From a checkpoint of a small mixture-of-experts model trained on Wikipedia: 214M tokens, 3267 steps.
Below are experts of layer 9 (counted from 0) of a mixture-of-experts language model. Rows are named router (the router's row for the expert), up (a neuron's input weights, with its number), down (a neuron's output weights, with its number) and show model dimensions 0-95. Each number is 50 + 12 x the weight over its row's rms, rounded and kept within 0 to 99.
After each expert's rows: "mostly gets" lists some tokens that are sent to it at least half of the time. This comes from a sample of Wikipedia text that the model never trained on.

# expert 249
router:67 55 64 47 57 66 65 57 51 38 64 58 45 45 42 34 70 70 48 67 92 52 48 53 59 49 51 45 48 32 42 48 52 45 40 45 53 55 50 49 47 43 53 71 46 63 21 72 63 45 49 69 37 52 64 48 59 45 54 71 66 66 52 49 58 43 25 69 57 40 36 54 54 18 44 38 44 54 49 46 33 56 35 35 44 36 45 38 49 45 54 62 43 38 43 54
up0:54 56 59 37 14 39 44 40 55 50 38 39 57 47 64 48 54 36 52 63 45 51 61 36 37 31 36 59 72 29 66 30 77 33 55 54 33 56 50 40 44 52 50 56 37 62 37 54 54 37 69 44 65 48 46 39 69 44 66 44 58 66 56 68 47 59 47 56 63 52 54 69 35 44 56 50 66 55 54 63 60 44 27 27 47 53 48 73 44 60 50 33 51 64 46 50
down0:49 41 40 61 73 37 26 55 39 53 64 30 37 70 50 53 51 35 57 65 51 59 50 51 42 47 69 20 40 60 61 45 32 41 54 57 45 51 41 62 51 38 55 39 62 43 59 45 51 38 55 38 63 65 53 37 50 34 57 60 49 48 59 38 44 58 40 50 65 73 49 59 34 42 61 46 28 51 30 37 46 62 61 37 72 42 56 59 63 38 59 40 57 46 67 85
up1:55 39 68 64 54 34 80 64 69 42 61 68 62 39 50 27 56 48 44 38 65 51 59 62 48 60 40 65 65 17 58 63 58 35 37 40 49 51 42 55 47 45 41 65 40 55 26 42 53 31 54 40 63 58 49 59 44 41 67 53 71 46 50 58 42 45 59 48 39 36 43 63 51 60 54 50 51 62 69 60 33 51 50 46 56 58 17 47 57 42 36 43 30 36 53 52
down1:53 72 48 56 57 82 40 48 52 47 44 52 30 25 53 53 48 38 36 48 44 57 63 66 58 64 42 42 63 24 47 55 61 50 39 55 32 78 51 79 30 40 40 42 56 53 55 51 48 57 57 55 46 41 37 33 40 57 62 46 59 29 61 65 25 31 43 56 72 48 56 50 49 53 46 45 48 51 68 34 64 49 50 43 38 66 53 55 66 40 46 40 46 50 69 31
mostly gets: "two ", "three ", "several ", "four ", "five ", "many "

# expert 142
router:34 47 47 63 56 51 53 40 41 59 63 80 57 22 48 43 61 64 20 60 61 64 53 31 54 41 52 58 43 48 51 43 32 57 39 61 69 36 53 62 36 69 19 49 27 53 55 63 72 40 59 51 51 35 57 70 62 48 49 63 57 65 53 56 52 52 32 42 38 29 27 47 55 49 39 30 36 58 47 45 44 39 43 46 54 51 44 61 59 56 65 53 58 52 61 43
up0:52 52 51 57 44 49 48 41 56 46 72 70 74 53 53 26 67 21 38 39 65 40 68 52 69 42 62 49 58 59 40 36 61 44 36 50 63 58 43 64 52 69 37 54 45 58 57 66 54 62 23 52 63 31 58 75 50 43 23 37 65 44 43 44 45 62 48 52 44 45 58 44 39 44 62 40 54 38 55 50 43 45 44 26 55 51 60 32 32 27 40 61 47 45 61 45
down0:47 46 43 33 60 48 49 46 44 67 40 38 41 58 44 64 42 77 49 45 49 56 37 49 26 48 49 56 43 43 45 60 46 75 53 56 53 58 51 48 46 48 43 45 48 47 52 35 74 30 58 58 34 54 44 17 41 40 65 56 48 36 65 54 55 24 42 61 61 45 40 65 64 50 43 65 53 52 39 55 47 50 43 88 26 58 53 49 83 70 61 59 52 39 45 54
up1:45 45 44 29 52 45 21 51 41 67 39 52 62 47 54 50 46 64 49 63 47 55 29 63 78 54 38 35 68 29 37 62 45 51 57 37 70 57 49 57 41 62 36 49 16 47 61 34 40 52 59 48 65 40 61 56 68 55 37 58 64 61 66 55 33 59 49 34 50 37 45 56 54 51 47 41 71 45 38 56 52 66 81 52 51 34 35 52 37 57 56 39 57 58 62 53
down1:36 39 52 91 55 53 84 55 42 42 63 59 61 46 51 69 57 40 24 43 53 56 63 15 56 49 52 59 45 45 55 33 67 40 45 53 54 41 31 39 57 50 32 42 55 57 58 50 55 55 34 48 51 70 37 64 26 36 59 50 49 61 55 55 52 41 45 60 46 47 42 33 49 41 66 54 39 49 49 39 46 42 50 74 39 64 62 64 57 31 36 54 60 48 52 45
mostly gets: "ović ", "ensis ", "berg ", "ov ", "ić ", "ski "

# expert 87
router:53 72 51 54 50 47 76 30 63 47 57 45 59 43 33 59 66 64 35 64 69 43 53 34 10 41 73 68 36 50 43 52 53 54 36 55 64 46 45 53 50 62 37 54 36 53 56 50 62 45 63 48 40 43 37 64 57 49 50 48 59 65 49 46 41 42 22 46 50 34 42 49 55 45 56 33 60 73 52 71 45 63 44 46 52 23 44 44 75 53 46 63 53 67 44 53
up0:44 62 31 45 51 63 63 61 51 45 61 37 72 58 32 45 62 38 56 62 46 46 48 51 34 32 51 44 57 48 55 44 34 65 45 46 54 45 48 51 46 68 34 32 46 60 45 55 75 49 35 51 40 51 55 35 69 65 29 63 36 58 50 52 40 38 27 42 43 63 39 52 46 78 60 38 76 43 30 51 28 58 78 40 53 70 40 68 50 46 54 65 61 41 56 51
down0:56 54 61 43 66 45 31 57 51 48 61 57 64 52 65 58 49 43 35 26 55 34 44 42 66 71 60 39 61 36 29 69 37 64 51 48 45 48 37 44 52 42 66 52 37 37 56 39 54 49 50 38 35 76 33 51 24 33 59 56 62 58 69 32 44 52 76 65 38 49 43 70 47 53 52 42 59 38 68 54 62 38 39 35 49 59 55 60 47 49 31 36 66 67 51 55
up1:58 46 62 65 43 49 65 54 65 48 47 49 48 66 58 37 74 69 51 65 67 39 33 39 44 21 43 54 53 57 48 36 52 66 39 26 33 21 34 67 44 56 66 50 48 36 63 48 46 49 55 64 50 56 60 54 60 60 39 30 36 54 63 31 52 62 42 46 66 48 60 40 59 54 49 63 68 39 50 54 38 57 36 51 19 39 54 44 68 55 48 33 62 59 45 48
down1:50 49 46 46 53 52 51 50 60 57 57 44 47 42 59 72 32 52 47 52 46 40 38 47 46 41 59 60 38 45 55 45 41 42 43 70 65 54 46 59 39 56 56 40 53 58 33 53 37 35 40 57 54 47 53 43 52 37 50 50 18 54 48 46 34 38 68 52 69 38 33 53 61 71 50 61 58 96 42 87 57 56 60 49 52 29 49 46 50 49 54 80 45 25 37 39
mostly gets: "Although ", "when ", ",\" ", "Though ", "But ", "When "

# expert 206
router:31 49 50 50 37 64 80 55 59 46 60 66 48 35 56 36 67 56 50 52 68 64 63 23 37 64 51 63 43 36 52 56 38 75 36 54 63 34 33 51 44 62 18 53 38 53 38 55 58 46 71 60 53 30 62 72 51 52 51 52 41 68 52 48 49 55 33 55 45 38 30 54 52 41 50 33 38 63 49 53 38 43 40 38 49 50 38 62 55 54 75 42 38 52 54 61
up0:60 59 36 46 48 30 44 73 78 45 36 41 49 61 77 40 67 33 56 61 52 78 59 49 52 50 67 53 72 47 35 30 44 49 55 34 38 55 41 41 40 65 49 60 42 45 59 68 44 62 52 49 54 39 52 51 59 55 51 44 32 63 54 29 42 49 59 31 48 35 33 69 56 42 41 79 52 60 60 36 34 50 31 50 43 51 46 42 64 54 52 35 49 51 63 34
down0:62 36 25 56 53 55 39 53 27 30 26 70 56 55 42 61 51 72 48 37 57 34 41 63 61 59 48 71 44 65 65 48 54 51 37 46 34 71 41 38 49 54 48 22 59 66 56 61 35 52 50 42 30 40 27 53 48 71 49 49 46 38 60 47 50 62 42 49 69 58 46 50 40 43 59 59 56 65 35 55 46 63 56 53 76 51 41 41 71 68 45 38 40 47 53 38
up1:43 58 47 56 44 43 58 59 63 39 63 37 44 64 56 40 32 49 55 69 58 54 62 47 57 54 56 31 58 64 38 79 61 56 53 38 42 48 38 33 53 25 46 65 52 47 48 74 35 67 41 69 40 47 42 45 44 33 45 38 38 43 37 30 75 39 46 56 42 54 56 42 61 41 50 51 62 40 69 61 74 37 68 48 34 45 35 56 27 43 52 57 48 30 28 58
down1:70 49 22 43 32 55 52 47 46 43 53 31 53 54 43 57 50 64 72 18 39 55 58 45 49 40 49 30 52 38 45 29 36 38 68 46 66 57 64 51 58 57 33 59 46 36 45 47 57 49 46 42 68 77 63 63 44 50 62 20 49 52 62 61 40 51 42 46 48 54 50 55 50 67 44 50 22 38 52 60 39 71 41 51 74 55 43 53 47 56 47 59 56 48 76 55
mostly gets: "ée ", "bie ", "icia ", "emy ", "ammed ", "vin "

# expert 214
router:59 59 61 43 43 39 67 32 46 30 55 57 70 34 42 48 64 63 46 62 53 37 66 47 52 68 54 56 42 44 56 46 60 59 44 53 38 49 54 42 35 60 56 57 35 68 55 64 59 37 58 39 48 15 46 44 62 40 52 57 64 46 72 50 61 54 48 74 48 32 46 51 57 27 46 41 59 54 48 84 41 72 33 41 37 50 35 26 55 61 56 46 55 37 39 64
up0:78 54 50 23 42 42 53 51 63 49 38 39 65 34 47 52 43 59 28 56 35 61 45 44 44 46 48 52 62 58 54 53 38 48 18 38 66 62 40 58 47 45 65 75 28 69 60 65 51 61 45 46 22 48 47 52 76 51 46 59 76 51 54 52 55 52 57 57 36 44 64 51 35 55 69 56 51 62 47 29 52 55 28 29 39 59 49 47 33 60 39 52 53 48 43 42
down0:64 34 55 45 34 50 59 45 56 55 36 35 72 61 58 54 64 49 58 32 17 50 62 56 64 52 51 44 52 36 45 54 44 65 56 70 62 67 62 48 52 41 39 35 52 46 54 68 40 73 21 40 41 51 29 45 42 41 34 57 49 23 36 49 48 62 49 48 66 41 42 48 58 61 66 57 58 78 49 29 55 30 52 50 53 70 48 39 55 67 59 49 53 39 41 47
up1:62 46 59 55 61 61 65 37 49 51 63 43 60 51 42 57 48 45 42 52 51 72 57 74 56 42 47 54 53 63 39 29 62 51 59 31 41 61 33 44 31 55 72 77 18 51 48 74 49 21 50 32 35 49 60 37 57 39 47 61 53 46 60 32 67 71 70 49 57 38 36 49 62 43 50 42 45 51 66 58 48 48 58 45 25 63 40 34 58 47 37 49 52 61 48 48
down1:39 61 42 54 40 38 61 60 64 45 42 50 38 54 29 28 53 36 67 63 47 38 47 72 33 59 35 60 45 73 53 48 50 60 50 51 49 71 52 58 35 45 57 51 60 54 62 70 33 52 46 72 58 50 62 51 35 45 34 42 67 64 61 40 32 49 47 68 44 21 47 60 49 39 51 55 69 58 40 29 61 43 45 44 20 66 44 41 50 56 63 57 34 45 68 42
mostly gets: "'", "’", "ism", "des", "Mr", "“"

# expert 211
router:52 51 80 62 42 65 59 41 52 42 54 57 68 26 44 42 54 75 39 61 54 49 43 22 46 60 70 61 29 45 48 65 35 71 46 36 51 33 54 64 26 57 53 61 30 53 24 62 61 74 53 39 54 33 47 54 62 47 55 47 55 45 52 43 68 42 43 57 47 36 31 57 56 45 35 61 47 52 68 51 36 48 49 40 37 52 55 38 53 55 64 73 47 48 50 50
up0:58 52 44 43 66 57 59 57 60 39 40 49 44 40 55 58 39 47 48 43 56 44 39 37 56 47 73 62 38 41 33 66 45 60 55 43 28 46 34 56 41 26 48 66 63 63 41 56 56 65 51 21 59 47 40 62 63 34 63 46 44 52 47 60 69 48 60 45 73 59 20 56 24 52 50 65 48 66 67 37 35 50 37 51 23 57 54 44 50 68 70 41 62 38 58 62
down0:38 39 62 49 60 43 71 31 26 55 56 37 37 39 46 55 53 56 54 60 45 36 61 38 55 58 45 35 25 59 71 45 61 56 58 64 62 47 38 55 52 43 64 48 32 33 45 46 62 40 51 44 47 41 65 48 61 49 51 27 43 52 52 27 34 57 61 68 58 36 54 27 49 72 44 59 42 41 45 53 66 50 32 65 39 59 55 47 69 56 83 58 49 67 68 38
up1:53 52 91 60 37 44 67 37 44 55 54 55 66 62 51 37 62 35 52 39 25 62 67 41 46 52 35 63 47 70 42 67 23 46 34 51 51 52 53 57 66 35 40 40 39 51 41 44 36 51 54 39 51 48 49 49 41 58 61 56 52 43 52 37 66 40 48 47 62 32 44 85 45 33 38 60 55 57 51 39 41 58 45 47 58 40 56 35 71 60 54 67 76 47 47 47
down1:56 57 54 79 57 38 58 51 38 68 39 50 79 47 50 42 33 34 51 56 43 50 45 28 33 53 51 39 46 41 41 52 56 67 45 46 47 50 55 24 64 30 50 51 62 20 39 26 55 47 46 51 51 58 48 64 50 61 28 54 56 55 36 32 73 38 50 39 63 52 61 52 57 72 44 57 60 48 43 30 40 75 51 62 53 50 54 53 56 58 61 56 49 46 79 35
mostly gets: "eric", "ok", "ak", "ith", "ek", "Angeles "

# expert 99
router:65 54 75 35 56 48 73 37 72 44 36 54 43 33 39 49 66 86 30 58 75 55 42 42 30 60 67 62 39 33 50 65 52 45 54 48 52 60 60 36 51 52 42 49 36 50 53 65 55 44 60 52 44 52 62 57 44 43 47 48 58 46 66 38 46 36 25 54 51 48 31 61 46 21 39 43 47 61 61 65 59 59 28 50 45 41 49 51 56 70 50 52 54 57 44 68
up0:63 45 49 59 46 54 33 44 61 34 34 67 43 47 52 78 64 61 51 56 56 68 50 52 51 69 47 60 43 36 46 47 40 41 62 42 36 53 33 55 27 61 74 73 45 39 39 51 53 41 79 57 51 52 64 46 56 37 50 52 37 55 68 58 35 49 48 52 32 48 46 48 39 37 47 46 40 47 49 57 54 75 47 35 45 48 36 55 55 77 13 46 58 31 61 61
down0:62 54 53 51 67 34 49 56 53 52 59 33 65 48 16 43 54 43 51 53 61 47 59 54 43 46 61 47 57 62 24 47 40 51 37 34 56 74 18 49 52 75 31 59 49 64 47 62 64 67 45 56 46 44 19 22 43 31 45 44 44 49 41 60 47 62 50 67 56 44 35 59 47 54 60 61 49 65 32 57 43 46 44 75 51 27 59 45 57 55 47 63 51 57 59 53
up1:46 66 57 31 42 54 61 58 57 47 45 56 42 34 58 36 48 50 45 54 63 51 51 57 49 74 35 41 16 38 39 63 31 51 41 44 43 72 53 43 45 57 44 59 44 64 47 69 63 40 49 58 70 77 52 24 33 62 37 62 63 43 72 71 43 37 50 39 28 40 40 36 45 48 50 57 57 53 55 42 40 67 31 50 56 53 44 60 58 63 35 51 54 73 57 48
down1:58 48 56 27 40 54 64 51 72 46 54 43 45 60 66 54 17 52 43 60 40 72 64 51 60 30 43 47 60 48 26 53 69 38 43 67 59 38 52 22 54 47 58 55 45 62 30 55 36 46 51 33 34 55 55 33 57 55 47 45 72 61 53 60 42 52 38 50 43 51 49 41 33 53 43 27 60 72 36 45 59 58 49 54 55 63 53 28 38 60 58 68 45 65 57 68
mostly gets: ",\" ", "\", ", ", "

# expert 118
router:57 67 49 43 43 53 66 47 52 53 52 40 27 51 36 49 54 56 43 67 54 51 52 45 46 55 56 55 53 28 48 54 45 66 54 38 78 40 37 52 50 71 53 69 16 41 48 50 76 56 52 50 21 24 52 40 71 64 53 74 56 37 61 58 47 55 49 59 53 39 38 48 56 50 22 32 61 55 57 63 51 51 48 27 71 52 41 39 45 33 59 54 63 42 53 48
up0:48 43 62 58 56 38 68 59 60 49 13 50 55 36 65 36 38 70 31 41 43 52 66 53 48 64 68 51 60 50 42 60 51 64 50 46 42 31 51 59 44 51 61 65 40 39 63 72 75 61 50 44 19 57 49 41 65 58 72 76 56 40 65 52 46 50 38 64 53 43 39 31 46 46 35 45 41 59 54 50 46 37 57 38 57 39 49 58 58 24 45 61 42 47 62 49
down0:39 51 57 54 47 45 65 53 55 42 49 53 54 36 67 40 45 67 39 41 59 40 43 51 66 55 34 57 51 45 53 49 42 58 53 47 27 46 42 27 60 82 43 23 70 21 35 30 56 46 49 38 74 63 39 40 40 56 65 56 63 48 42 56 47 37 56 68 47 31 56 28 47 54 49 48 57 47 41 50 66 80 51 61 45 41 66 61 60 34 69 59 58 56 58 38
up1:54 58 53 39 29 48 32 78 66 58 52 60 37 51 54 52 40 49 63 58 62 33 20 49 41 53 69 50 42 35 53 51 46 45 45 50 67 38 52 76 53 67 49 49 37 66 45 70 43 25 44 58 58 50 43 44 78 61 45 49 53 42 55 67 72 64 60 56 29 38 57 43 53 44 52 53 53 43 41 64 44 59 81 42 33 54 32 34 48 36 42 38 57 49 57 54
down1:53 40 52 69 42 70 56 43 44 50 38 33 64 72 54 56 63 59 26 33 34 62 49 50 36 64 58 60 51 49 64 77 39 58 44 52 36 27 30 48 57 49 64 64 44 32 40 52 46 32 42 58 35 67 33 41 63 47 67 36 48 65 55 48 37 43 42 45 58 44 45 43 50 58 62 28 37 43 54 72 61 58 72 60 39 50 61 44 44 52 50 37 52 80 51 45
mostly gets: "not", "expl", "meas", "cover", "evidence ", "observ"

# expert 130
router:71 52 49 39 36 57 78 60 62 51 67 42 39 43 42 36 45 55 27 52 62 66 33 38 57 54 51 74 26 49 41 49 47 55 52 56 66 47 44 40 50 69 38 56 40 55 52 53 50 30 44 53 39 40 66 51 67 56 37 83 59 46 71 48 59 60 41 37 57 45 42 45 43 34 34 40 71 61 48 67 49 65 45 26 57 49 41 43 64 45 54 53 61 40 45 75
up0:39 58 62 53 32 51 71 52 60 38 40 47 51 71 43 56 72 63 37 49 35 61 67 64 46 24 34 37 61 35 56 46 54 35 41 37 59 71 35 48 49 69 62 49 45 41 48 43 54 65 42 58 48 51 59 58 69 32 57 43 44 33 60 55 54 66 36 42 64 39 52 43 37 42 48 63 62 64 28 56 42 67 53 77 59 55 23 46 56 49 65 41 48 32 53 40
down0:74 55 41 54 56 34 55 62 37 51 42 41 58 53 56 23 62 57 59 60 59 72 29 59 47 58 54 49 54 48 35 64 36 72 55 40 36 41 56 46 46 46 50 50 72 26 38 48 40 44 45 42 77 35 57 48 45 57 36 50 67 53 51 49 30 31 50 39 29 53 61 40 56 36 40 34 38 50 34 45 70 53 62 46 47 63 54 43 37 66 69 81 51 59 57 63
up1:56 63 48 26 51 54 57 49 65 63 57 41 43 43 49 60 46 26 54 49 69 53 42 37 43 40 65 75 47 30 53 46 14 37 57 36 41 49 69 44 48 45 49 63 58 44 61 36 45 50 18 71 42 53 63 60 59 64 43 52 59 65 57 51 54 69 43 65 51 55 57 55 30 35 52 44 62 42 59 71 47 53 45 38 28 46 61 23 41 36 59 44 54 39 57 51
down1:44 46 42 38 44 72 55 54 47 50 38 32 56 63 75 61 48 46 62 40 31 30 37 37 48 45 68 62 50 57 48 44 58 28 51 69 48 48 59 45 51 77 62 76 45 56 33 49 42 44 38 47 58 63 40 59 73 47 56 44 39 42 42 31 32 27 63 49 56 51 56 39 51 63 35 44 66 64 55 65 68 60 50 49 44 58 40 42 69 30 48 20 57 56 52 56
mostly gets: "people ", "tions ", "members ", "games ", "students ", "players "

# expert 248
router:52 61 62 53 35 48 75 55 46 46 65 75 46 50 39 49 55 54 38 75 57 51 51 45 50 51 57 54 43 19 48 51 49 66 48 32 62 55 50 51 48 55 28 62 37 44 47 52 49 54 62 64 31 43 39 65 49 43 53 63 52 66 62 61 73 56 32 59 51 12 47 65 53 25 34 49 44 43 68 47 49 66 52 27 54 61 28 40 53 49 67 47 36 48 34 59
up0:58 69 55 46 43 40 62 65 56 43 28 53 37 53 53 50 62 48 35 62 52 69 31 54 47 43 38 37 54 40 31 49 56 51 51 45 51 61 30 56 41 48 47 66 40 49 50 37 25 54 54 49 54 32 77 66 36 50 36 51 57 62 53 77 71 53 49 57 49 36 69 51 56 26 39 54 42 58 51 63 82 34 61 41 28 55 61 42 56 44 74 47 44 52 39 69
down0:52 62 53 39 58 48 38 61 52 46 58 46 50 52 71 43 54 44 91 49 66 26 28 40 45 62 66 57 48 38 48 35 41 47 39 57 57 73 58 39 64 56 50 65 52 55 39 41 50 38 59 56 42 57 35 45 55 56 37 20 76 74 56 55 49 50 36 46 60 30 48 53 36 53 55 59 42 42 52 44 61 67 59 24 60 36 42 61 47 40 61 51 27 45 43 37
up1:24 52 36 34 61 57 62 72 59 48 52 58 58 63 41 46 66 37 57 39 52 62 57 26 63 43 20 57 37 38 40 50 48 26 33 41 50 56 56 89 51 66 26 55 57 59 43 50 58 54 43 40 44 45 36 42 43 45 44 43 41 61 61 33 53 48 30 56 50 50 50 45 45 50 48 46 47 51 58 68 68 51 56 40 60 62 56 64 20 51 50 68 73 54 50 51
down1:53 41 55 59 60 35 60 44 53 47 47 42 25 71 47 55 37 56 45 47 47 42 36 47 76 54 54 71 46 71 25 51 45 38 69 63 47 59 18 48 60 61 42 52 60 25 59 53 63 37 57 46 46 47 67 54 69 50 59 56 23 67 64 50 38 62 36 67 51 59 53 55 36 66 57 41 37 32 53 38 54 51 47 47 65 55 40 64 55 37 48 49 22 52 37 47
mostly gets: "Pts ", "GF ", "Goals ", "— ", "Ret ", "0 "

# expert 225
router:50 69 61 52 47 57 68 57 52 50 70 55 57 38 46 40 62 88 35 50 71 46 51 53 59 43 47 54 39 31 48 51 47 62 51 64 35 44 55 65 35 54 46 66 43 58 46 76 55 68 56 53 36 16 45 55 43 51 42 42 54 51 51 67 46 46 25 62 52 45 56 42 57 17 24 54 54 51 55 53 39 60 38 44 43 49 36 30 38 49 53 65 64 34 52 58
up0:39 40 50 70 40 64 57 57 60 74 47 45 72 56 40 45 50 34 47 49 62 44 54 52 54 31 54 57 39 62 56 61 52 62 55 43 67 67 61 54 50 64 41 39 54 42 49 61 40 64 46 44 41 56 39 50 47 41 62 40 73 38 57 43 28 54 23 55 56 38 61 61 73 22 22 41 46 50 48 54 13 60 58 53 43 53 46 40 32 57 33 68 52 45 32 57
down0:63 59 37 54 34 60 41 45 34 36 49 64 42 60 55 30 76 38 55 58 47 54 54 18 48 57 28 54 52 56 62 70 49 55 47 51 58 49 36 43 59 41 50 62 48 50 57 42 60 58 43 48 66 53 63 67 75 62 49 43 50 52 44 66 51 45 53 53 35 45 65 36 41 44 46 43 46 64 16 56 47 45 75 49 53 42 56 35 44 83 47 21 58 45 46 29
up1:59 54 44 48 62 40 48 47 48 35 47 38 65 42 58 41 36 51 61 65 59 69 82 61 64 74 41 41 43 34 45 52 51 51 41 46 47 50 45 61 37 60 25 43 48 35 59 55 50 63 48 52 47 61 60 29 64 37 39 43 71 41 62 56 53 77 44 55 57 49 50 47 36 34 16 41 53 54 67 36 56 47 60 49 42 22 45 48 59 29 45 54 78 47 51 67
down1:63 36 54 52 55 53 49 36 41 59 46 51 33 59 52 62 50 40 70 46 52 27 51 67 63 38 55 51 41 53 39 52 43 55 32 34 29 50 40 50 54 51 50 65 57 41 32 42 54 43 30 61 43 35 58 37 65 46 70 44 44 69 47 61 66 78 82 47 43 73 45 35 38 55 37 31 79 69 40 53 57 60 59 38 48 50 41 50 39 39 45 72 58 40 48 54
mostly gets: "his ", "their ", "her ", "' ", "His ", "Its "

# expert 37
router:61 64 52 49 42 58 45 48 57 53 62 72 51 47 46 41 71 50 35 75 67 45 43 46 46 44 59 54 42 37 44 46 34 58 38 50 73 41 51 49 55 44 25 56 38 50 43 76 64 41 38 55 31 50 47 57 40 56 49 62 55 76 53 48 75 67 23 73 59 31 62 72 52 32 55 39 46 52 64 41 43 50 56 35 52 36 32 54 61 43 44 44 29 45 37 62
up0:65 38 66 57 48 73 54 59 54 44 43 57 63 41 64 54 87 45 49 39 65 51 51 47 49 57 43 39 48 45 56 55 53 32 52 67 35 51 46 56 37 34 57 49 19 43 51 67 39 52 53 67 34 60 79 68 47 45 21 62 35 57 36 37 46 51 43 67 56 60 50 56 30 32 44 37 49 55 33 52 43 42 45 55 67 41 60 60 43 38 59 44 39 37 60 70
down0:45 49 42 47 46 28 40 52 66 50 27 43 48 48 58 47 53 66 60 35 58 25 38 51 88 57 27 47 49 50 36 28 52 53 36 35 67 59 62 47 47 60 50 47 34 46 48 56 54 41 41 55 22 66 53 39 54 65 61 51 60 69 37 47 67 50 53 58 66 55 57 46 61 59 58 52 45 36 71 36 61 58 50 62 65 59 46 32 22 62 43 51 54 41 36 63
up1:55 49 32 57 65 53 54 48 45 50 67 31 46 47 67 55 45 56 55 54 76 52 48 36 45 56 62 58 44 58 50 48 44 52 54 37 57 48 41 45 58 72 49 14 70 43 42 53 41 59 36 55 67 48 49 70 75 56 22 51 50 35 48 51 28 59 40 36 47 60 38 71 56 49 54 31 44 57 25 59 24 33 68 49 56 44 54 69 54 50 54 53 51 65 34 67
down1:42 58 38 51 52 49 36 47 72 46 30 32 44 45 71 36 56 42 66 40 44 58 33 40 50 42 34 49 37 61 75 31 41 33 41 47 41 61 35 51 51 59 60 49 47 61 41 61 51 37 58 60 56 66 52 43 70 48 55 65 43 58 38 51 45 34 63 51 41 25 55 68 35 45 58 69 77 35 43 29 46 57 37 51 69 47 70 62 71 45 54 56 47 58 43 69
mostly gets: "75 ", "00 ", "29 ", "30 ", "55 ", "60 "

# expert 160
router:63 72 55 33 57 50 69 25 69 36 51 46 35 47 35 55 68 79 36 61 55 65 36 44 27 55 68 58 38 29 54 60 46 53 46 53 64 54 49 37 44 60 44 50 39 45 46 59 62 53 61 44 33 44 52 64 52 51 62 56 63 58 64 52 57 69 30 56 57 44 27 58 40 33 42 44 57 50 52 61 56 58 45 45 33 25 46 41 57 35 41 69 63 56 32 64
up0:49 70 48 52 82 19 56 43 53 43 35 57 65 28 40 67 37 60 41 65 65 42 31 40 58 43 61 47 39 61 50 47 44 36 45 55 48 57 67 42 68 41 62 25 50 44 64 44 47 46 58 53 37 40 46 42 70 46 46 58 53 37 42 60 49 42 38 54 54 57 16 63 60 54 65 76 57 70 44 61 36 63 56 41 34 59 34 36 43 45 52 55 46 42 52 59
down0:53 44 41 51 51 50 60 61 61 35 70 58 46 45 39 54 36 41 59 24 45 57 59 48 39 50 50 48 82 20 42 52 41 47 39 34 57 41 27 46 56 67 65 51 54 46 48 48 31 57 58 55 56 51 54 40 29 64 54 46 62 75 60 54 48 57 63 42 74 41 46 41 34 48 69 69 41 40 52 32 69 44 33 43 46 61 71 64 60 61 29 49 48 64 30 46
up1:55 56 70 56 40 51 58 52 69 31 68 58 58 57 52 40 55 58 67 36 67 41 51 42 40 56 54 47 30 44 56 29 48 58 41 72 66 42 25 53 57 64 43 48 60 59 78 59 45 73 45 37 38 55 52 53 47 24 63 50 58 48 33 49 48 40 39 70 62 47 37 61 42 46 57 65 62 32 63 65 42 16 44 53 28 38 42 64 51 46 39 48 53 50 35 43
down1:66 35 72 59 48 51 62 55 43 37 48 36 43 45 46 67 49 51 47 53 36 35 45 64 70 41 46 64 54 44 72 46 57 76 58 73 72 70 37 51 57 52 62 47 44 37 43 55 62 65 44 47 21 35 55 48 55 53 50 49 58 63 45 41 48 45 23 65 35 42 35 34 68 48 59 42 62 53 46 35 47 44 46 68 26 38 63 57 37 44 32 62 37 43 62 38
mostly gets: "\", ", "), ", ",\" ", "\") "

# expert 229
router:44 70 45 48 43 52 74 60 53 52 80 60 49 47 51 38 44 75 23 55 46 52 50 25 50 56 51 62 39 39 53 51 48 77 41 62 62 30 60 43 58 72 47 50 36 40 53 58 47 48 55 55 52 33 67 73 59 51 34 67 50 46 51 52 65 44 32 49 44 41 37 42 41 34 35 42 48 66 48 60 48 39 31 31 53 61 32 52 69 65 64 69 54 49 35 59
up5:54 58 52 39 45 37 44 50 67 45 78 62 41 50 52 47 34 50 56 50 52 34 47 64 65 56 52 40 48 40 47 53 40 57 59 36 33 39 62 54 44 57 33 48 47 53 34 42 55 62 27 52 50 40 21 29 47 70 54 77 59 51 49 53 19 49 52 80 59 59 25 52 60 34 30 42 63 68 55 46 63 42 57 47 40 64 47 58 77 56 48 51 54 49 35 45
down5:53 45 36 28 51 54 54 52 51 59 48 46 37 51 69 43 42 62 61 46 42 47 64 53 40 51 65 52 24 61 66 58 57 60 34 58 43 57 50 34 31 69 56 49 34 35 66 48 54 32 49 59 74 61 48 63 40 55 43 51 50 40 49 44 65 55 42 40 57 59 46 43 49 24 66 68 19 31 56 54 44 34 74 45 62 24 64 37 64 40 59 61 53 56 42 73
up6:63 61 49 67 39 49 63 69 54 49 47 41 43 57 47 57 43 51 50 63 50 54 66 27 56 54 54 52 44 51 46 33 56 53 63 50 62 61 61 58 40 81 42 51 23 55 54 49 34 56 49 67 26 13 60 51 47 49 50 71 48 60 55 41 64 20 40 68 45 26 63 56 56 49 31 55 70 47 41 43 34 45 44 24 42 39 52 54 48 62 64 56 58 54 47 43
down6:38 55 41 47 41 80 24 61 57 74 31 59 59 50 32 29 20 62 66 42 45 45 43 59 61 35 57 58 39 34 38 48 43 61 48 65 53 72 43 43 59 64 62 40 53 49 50 44 47 56 37 62 63 40 34 45 50 63 36 34 59 45 50 59 36 49 73 44 35 51 63 51 47 54 43 46 49 73 45 48 65 34 51 56 69 42 66 54 44 36 61 57 43 48 32 68
mostly gets: "cos ", "ans ", "ls ", "nes ", "ams ", "les "